Weights of a small mixture-of-experts language model, trained from scratch on English Wikipedia: 10 layers.
Below are experts of layer 2 (counted from 0) of a mixture-of-experts language model. Rows are named router (the router's row for the expert), down (a neuron's output weights, with its number) and show model dimensions 160-191. Each number is 500 + 50 x the weight over its row's rms, rounded and kept within 0 to 999. Numbers have three digits each.
Before each expert's rows: "raises" lists some tokens whose logits its average output raises strongly, later layers aside. This comes from a sample of Wikipedia text that the model never trained on.

# expert 17
raises: "-", "|", "====", "K", "A", "R"
router:474528367496488467620481430483463594575556540551504487544453525566533413510481595459533535516595
down0:474503515535466493614377604475505442503454480378496484469524457524598543413529482511462457453440
down1:511510460437636485583411497569502440513481496536438491543447524473513486430504547465546514368496
down2:449458517425370482448494505495482501406541505464549536549571480557550518488468470558542449464567
down3:585514452492430515484459506488487414572546491469540560525538477490479504464489497507509527571448
down4:479453519544475477488409513405488495498432452544483439486553477468597533549449526533495533531650
down5:470548447441457425471567561534474547485456549493481490538594453496419457490514421465531453549409
down6:522531526495490549486532491491470577530474475474519502516517490487412498594504450431519415538396
down7:544540575453431510507470490521509493556418544510444530536505511445471460373450433469518416491409
down8:462449497597475492508524533488530515495612455481577587524518440429515504428479586541470463426440
down9:498405515537497492579503445527452432549475578497434590452479435503581548498418568516496418521515
down10:564477492583628575504533517498446602460524491444548491467536538574410484425528472466512608505509
down11:421510543522408452545590570548523556520484540557458467511526578566573488368518488566410461500542
down12:514538440469377492468510511492549552490508518548451472507553476428503568584583576505405427473506
down13:544504477509373519519565472471537531582519464435546526518524515575498409500520538433524511420506
down14:554520497540582472427523504497628511462560423429459505516531472400517518501468532480439535545482
down15:531466574529492502535547492597542482499520426486507434545393490513512467545571493445531471452520
down16:449479458451512551383532461484482549355512466523518486540538464477582441414480515567502452496439
down17:623514416484427476500507480412530456508494492610421530494558525526402576494564469474447373474432
down18:477450498422502566481457529517558470478575532499481483534548472578576558370526549470471436437535
down19:444581486519483469450534513526550433456481413403546588528408443563532449544482505555529538479508
down20:465548453601549482458509518460606440486376494538487481524442491506452435590482443508497569500486
down21:589507440614448517479466466528561514436520559547422594531491456533541506498556544535484506503429
down22:506526445433432548454469482506506468482509463442490500524522559563538581457472472539473515448494
down23:549447566539443496554475494482474643517489631531424448536379464457435509600562548455547439475498
down24:411504627511450510498482491577528412459622531482485460458541492485480463479537468469491415451493
down25:457447450505535441487516527599489579521585536533502387528513510469547493476591522513479554532458
down26:466504530444453515548558548479563525510554481488488661509544497573606569492495455486560573488508
down27:485522483443512479552491495522543471564494533506456587502390427460498529548488534463504548468550
down28:512522532527475551554472544405555504581487443477469498467505474487570450576474517496403500499463
down29:461472551558565523465457457558491397415445386502460532530480561500470569495473381448499552479525
down30:449538425456471532459383505520564468403500602536490559464438475557509439539447568507481519479473
down31:552512541550464564568557522479511456476550399472437495528567565465456566483540340575487521540531
down32:558448492446558504456552501465519443557547477558508549448522453516567547444454543443385494525552
down33:497609466474443486463586598479503506463475511428512487502531467485577484547488445547387603533457
down34:542475481609401504500507445480478523499469452447570513506539465473440470489500522500467443530526
down35:565490603581542405431525499473588485443559509534501462505436504469439508507551570445570464496443
down36:520448458513544460457516533548520442547625499538461456575505447516500482454532498537434466532504
down37:544548485560441473526438481504467491456555540540534476539471513448531449482482603518601419534466
down38:404506499501461471527536520558462454360479531629490537488447498547482591519504408497585445557381
down39:527486550516445491403497551473434505482438518534443470502533477578521470519572486470502521622559
down40:518422501436564519538515459441506477542493526483450619495516532459410473577578453509617401438453
down41:455472482432498490541519474561457431496486517523548529517475530517541538513450539525425465496473
down42:569416560542523411385476449476413571469581555483520501487469470553428514542596491460415503448511
down43:488510462506415582555546556443524520440525537463497478525545536443531630636544530511511382493493
down44:451534482482407567511439453527498522544424430524491522489458574503578564449474452543533543403566
down45:509319476464453505475465375481561469581540420527507548511525491521490477603525424538516461514490
down46:540475423468564470475545517492498531538529492472534520561561577511458438451436547557521446545469
down47:482471578491450420516531551457508528512486514539479539534557538472498553484534538487520478505517
down48:535476477548539434508512497494466528427453499587533587517461522521497522533454563527579548525512
down49:471559525544540551493486481500490510523461570480494429455447407520523381563558492637483493544464
down50:501505458448495479507404578513571490459465568478486541418525476565558472517515512501522485459461
down51:483516497426436506526399545501516561579545539564586483552459528534529519499445470446474483565483
down52:456542514564471397514451430500403481535484521485489464551381503532503504491488589562493472484533
down53:475505532560581525494521470525562461463456513473519495419600558581492377546459506414485587455597
down54:464458446590459461533627515555561436482430467488528538502564475529437494464442496438413477508426
down55:485545506459471552588475525410518512496545528535434466464538489463535509538518415537519530498516
down56:464476518450541521470554443459609436545507525544437470503478556481567439571503558509579474441358
down57:437392473501515581518466554460507486615445471521513438526550511511455549540468367532476567468522
down58:459409453406534519500474514549596493512468544567513525522563498479471471581459500481457533516556
down59:485559496611502552479498554542419469482535473455494502524411477509576503463517554485529487516551
down60:498451544457577500474509498605554458527514492446509473423477506537572472468471504501477443572434
down61:510496535504489566501540414459515521505501571577495542518536509554657378468427473577487407593463
down62:538492440532485526502506489488515502497530505531469416546529551519495447584429568419435572484468
down63:482480573537519564448466514503482458563527489482480467500463460488484404523554510462505570525498
down64:508519565501548457436561443531578467508459492513406509557537555592535627462509442548568610581432
down65:540445489507490503515432545514562524485519579477443537551554467510416599530593418488465448524446
down66:497537447481509546493512548446410436574539467517470510362495426494530412467473523510425517529468
down67:506548476471468495491594437529558480487455528444503511550445584492456469526504500426410409512514
down68:517480465468526455493546385450528446494472323493458465543511481516509461509480528475421472439458
down69:501538504418506472576537517577509468493391471504584450458465525454454449531590501472414490475564
down70:466420524589439426519609509498493568474494548597483510564485491534514401522538485455505455546547
down71:474516477468454483553565523654530492529527568542461462566569407470382507579505503516432471496509
down72:542443541475403597458479488567486555560538497494525486463498517510641529480466538437492514550535
down73:439528407548480573590533551578497496550531452543466481581544469550564484496438467540364560448534
down74:502505406490473507470515569465461527492604519479433469540454564428522467413370552537404540411520
down75:509499480522452550517603480440496456570594515476482492535510462501495558477452501508538414529506
down76:517479425533538440437480495475546502476547497500529467539433515491453531566488391427515529462601
down77:523461548514524472453515503561542479570442460501613504558547557540460451527462570543491465506491
down78:534562481520564427504475611491459472516482481637453501503531548489513475488490564555436430566446
down79:410581530506472420494528502509486557452563515601488500480553495593540451585426553532475506426511
down80:413554494519449469516506463441487513526540510480490553523588533448524488449480489347435406435464
down81:521503612504522526503505508551562489455461447468492463460529441460469470531506530444391520574461
down82:540573499532531466484522461485518503431500459540444486546504497517515627439543492405460468477464
down83:561574524504479420496491390522444534494502441456547379480355512520498592494532517429551509462507
down84:459525495516507437466478496527421446527523520479468451493548564491441526542537484571425583552445
down85:524602572502470521537484551530479490414535456457523497506557526592407555497507546503491614606493
down86:543571418517526592470488510503467478457495537570514452404460449526413569570566496502413494447456
down87:464536513478499562511379445564464513488458585471477574504531499479521499441541463556587448546411
down88:525480587479568468537519553520467561446497472514578584385519555511502533496435413513527549518533
down89:495476486489557502557498447540546510567456490494610493491490432496501372504519531452401485514470
down90:545502468482602520450575571565431474542445493497563478598551478534457494578529591536496516508524
down91:504517438418537534486473461492570468516534507406531532553535477544516425493508496424514560546450
down92:509497573547504492523434521551500669529587518478426479419542550437486559446529463501492517545540
down93:541482451501467559555432592545571530508555536554561468427541550489497465454585551513508402490464
down94:478482558480532518425485521471427494547619549559512533480419507524565496520468548519493488500530
down95:501527479464511520573446451463537519487555473471521500502523434505511497475452488495601414492554

# expert 32
raises: "A", "S", "In", "The", "==", "|"
router:434519395503507447495527382483552500555433532478577562598438548530579396493457479458532427454534
down0:440367497455460444507491435467540475497477463589517620548527473494570452516439497506506397479591
down1:436517680480475540486482538487437484552469419465484511551521618473536465539428527440502530464582
down2:577454453542521479468468438473474581471520474480496561537496464555566511506580504593454534548453
down3:464473567447459553526412521453426456553544550473561413386612417459447532482465517451596493554472
down4:550551448493425517544429464432642433364512436458534440441573563523516513434525481459532535508493
down5:516590472598515548555520520492514548530455476536496589487472479505482536469501457480553544506482
down6:542469534473597505506578485520477502532504536524528508388396474451521490573496525482551550425547
down7:426402439465472512428552498500533527496469473467504554526513438470462482480447487485378508412431
down8:498523456504574462555545488535518405433483451541464578490527521602450528609506439496513541587495
down9:427461514498487597471463530487457600530491615496536474367523504456484493542519403513511458570444
down10:484509536455387483548510514443476501418488477510521482518535505575485564517501428476511423646485
down11:463539439432506446449507514528505499407528514478495473566476633507428452575446550603412519493496
down12:426561531497448576535403557452446496487542566512534495435476506529477444571588515487532472469491
down13:438530511578361534465511542512455416533459486525447568516535562471538471568510439383535477396484
down14:547483547554523442526512527529531470470502464456523477503608438486499566571476481436467478537544
down15:506502541583506517474519449424573517538493453436528453577449560491529578478582539542578552517454
down16:566514468533447462541534502491502469518610449487595508552528534518525545433486490477570463470508
down17:604512492576527475529524537487510492402498467509496554458447532518504509475517505396475540462626
down18:539494387523469440541491475498573433521529446567477495507471502409503497496521522481499353522520
down19:517508519520460501462519565414461504508524507564398456422519456487491475493458501505374506536488
down20:440560459521534559497404506548429548483472580499431564596526502535513477514445449580516452395512
down21:545482576538480564507418560544502508427472476445571384421498501448478522488480512490554544510498
down22:583470551505555547455441501550510586519497447565489538547447469523422382471515534508526555598507
down23:456615453625514517497517504436492531510529417494517433480636486532495472540466507497521494426449
down24:396518629501554584444449499585591546505470535512454445488486470557538595417468478450508467536487
down25:447481577494480563504475503468524369538513456521517505527501482505524540471518430591561415505541
down26:446521459531532452520415435463428556542431474547555497486560556559410479500531428553509477479436
down27:535535539532619488447500407501483542374562546571589454436545547574547545516473504450529542545548
down28:510508592499566550499475535519536528592499499584510545411469544550466531500466453475435540469533
down29:507524432479474494611469518545554585498429459486490495571518549459480496547451435548558527446434
down30:474461545565529475426374584480425541553522393498575521474604450489524509518457476554465459486506
down31:530558508515467449554493442536535376573430481471498532520535543498530584489466535498475375586530
down32:409474519500416455432532574508550480482431418528555545496498439522416573433526514554473456550497
down33:380573508506475528446395458572469489428467480520554490530498512456433465535447478516417583421458
down34:455584449557469446510546471429438501466474505518469409526495500468497497447464453499488481561481
down35:423527561478551497474464497458531438466474515374446485547487480481410472514450534579494545473437
down36:448395520486522514462436501557586559508566523495461529374457447451540460507513609501455556503467
down37:544527450458425498527460520575454509475445499446527521472449385521513492552459478400633526526460
down38:585547388430493400521398556550558497518549492508553477500458437446519480484526443427450545512484
down39:530402463563472446444491583520457483440584562519444490480472403509581453511497485554503475482497
down40:499553478572549492530417560459563457471460485497466464556491405387547481583544426537443468525441
down41:511476435467475556484555452487450458531541519525487609518524524463472458544485511554495476427529
down42:541547480488604492507536489534475511484476590456514461524438555504502487529479346506457521474486
down43:523530488515475568496558517439510496456508395464518477512470479476453448457499491512479514441470
down44:540486466462425507534468460506445479521465323594554476483546497520568499475589496467535493498562
down45:474427511488602470498495410427538533474526531541528440480558454544490503515518556448516452584415
down46:482504511441430522422587506508450507475441439465520492577505561539415512595419498477584559518473
down47:503416539426565487415490456490407474475377477545517479490491492614542514526483564430494542583466
down48:539595573506509465510502481443477544624444508497432554488385468504487509495481559554569432532574
down49:545537578547458442478357535475411509542581560489547488446517445563461545363419501546503561437469
down50:511548449465503490635476443514505515453470526538497540458508564510492549524460468475449516526456
down51:553491485397592514485504488582445539503456521478545474413476503498525413399522553550527448503559
down52:561433643489602526410486539524451520429455466474453573568481577476511498507556543520460572457494
down53:628482450556470562488557539505515499485486435608545487496535489492423494571449596406431585510473
down54:558494540516510451522582534566399530515431526481438451406511450548501482464437417501571503509449
down55:589454500465475583443477463534591506502520507546480532554667430510423527449532552427588463565453
down56:471477509513564468572557517559481578462512486527580476442471488470578446437571548499505514405504
down57:493496426499491505540546525498475426553493565571547442518584412549488467523550545494482505500428
down58:527488552557551433425541457526500476511502519557432478464533496580524519467421522431514516415542
down59:507556585531491528473440510460425440398482476474507549480459592531540513531552436477484467568461
down60:529548509551462450558422507439519464490405587443446520571498512528631498394487429545479545509534
down61:514509515480540521470401553486464458568456482571516503487521512455545537340464477514580457377516
down62:528525539473478563602389584492497532533516484588462517517585539545528505474483484407359422505574
down63:495494597521512561479489524490468531429528490543554439483493476504520439536586457488436512525541
down64:505478513491447529474684466463489480524524488457475408450384479498518517439478475563564482463464
down65:469550444563524447502475576543513469472519422514490559425529514496509538532432519419554353374530
down66:511443510598458487439521487465523447524527581508544515529556446465460414488508566396516504553483
down67:588462552489521502449455501461498509525541487579414474521512525589491504468572538567487584547533
down68:473503510601517448566499488410516433557514384505531458511521472559482512552380467511491459553508
down69:574449542452495498526480606500483430468570492543404512471541461492440483577607498478479498628539
down70:504461483500505621547524573487563612447456536473429497620585556480467577578601492572444482569502
down71:429489583446558489502480458497513488571477490675389467437459453478416500556497490511423496562374
down72:584494607516484430411493569470509449429547405455535544515393568569571568545504471479449566485572
down73:503478444503487467493542493484603496557548561477566564477548430471479472449492499464467519507443
down74:496569514464492512390498406568476553480493490568515462502515453482483423529476472473477583551405
down75:588442396495459479484507559490522434481440529520518454426566474537495470570440431562474526433524
down76:589528549570447433433435516467493487463485515492492479461516497403499510542529541565521547441552
down77:521458514480532500489510525457548423481533544600480512397502547529494540556534429541570610624475
down78:388499515541500437468467515503539442436485615465485518530486556498449540414428516595579484423525
down79:380551574519509569515474510489530559443492599443482501494528537485468549510590433486467434533522
down80:393512513410517593503622528451545590492447567505575463555500554511544417520475410444527416509549
down81:487500591468567479526549525492637494502456458510446464513554469590508511498485458518530458344501
down82:496459475527524451546552373434501505477446574466516464524538491525484521580546513481510453551547
down83:601503540517502447515499521481592448527515499459469521469501552479596463435451553467573459330448
down84:501496529459413471532470564521457535463496576548471511474510524468480498514511415569497513474455
down85:506495483564531624510478456488537597516437504504534493413428468544454560472496427434511592462552
down86:519447550516488510471494556573517519554592495461469447524548610598576417463448525501460527464438
down87:529548532610535551536443488412512459523616601442450504518361502487508464448538572461580444498521
down88:561481545550436559449519521535520503411519481443521489509536398491482542530528526475474506554447
down89:529358537487473505522526443451408539488474527467567497520484473462494478493476532532548433483478
down90:536534457474548516385428571503538451478490468507506416475501498529427433487525515459526477404490
down91:479504548485484453517563487508513567535509453479518482503541438469550508488438503509464519515564
down92:406552486428459455442477477539424527459566448497446474450506535539471588584521524571497527464529
down93:512483561563532490489436506442460513583483492553476506498532420472499507556452536483441472546502
down94:457508555533526528480461478531471524416545520488477513440398502471545478471526491533494514513535
down95:534508392507517466512488473528504534464484561464535585534532533554476547530472427509461546408396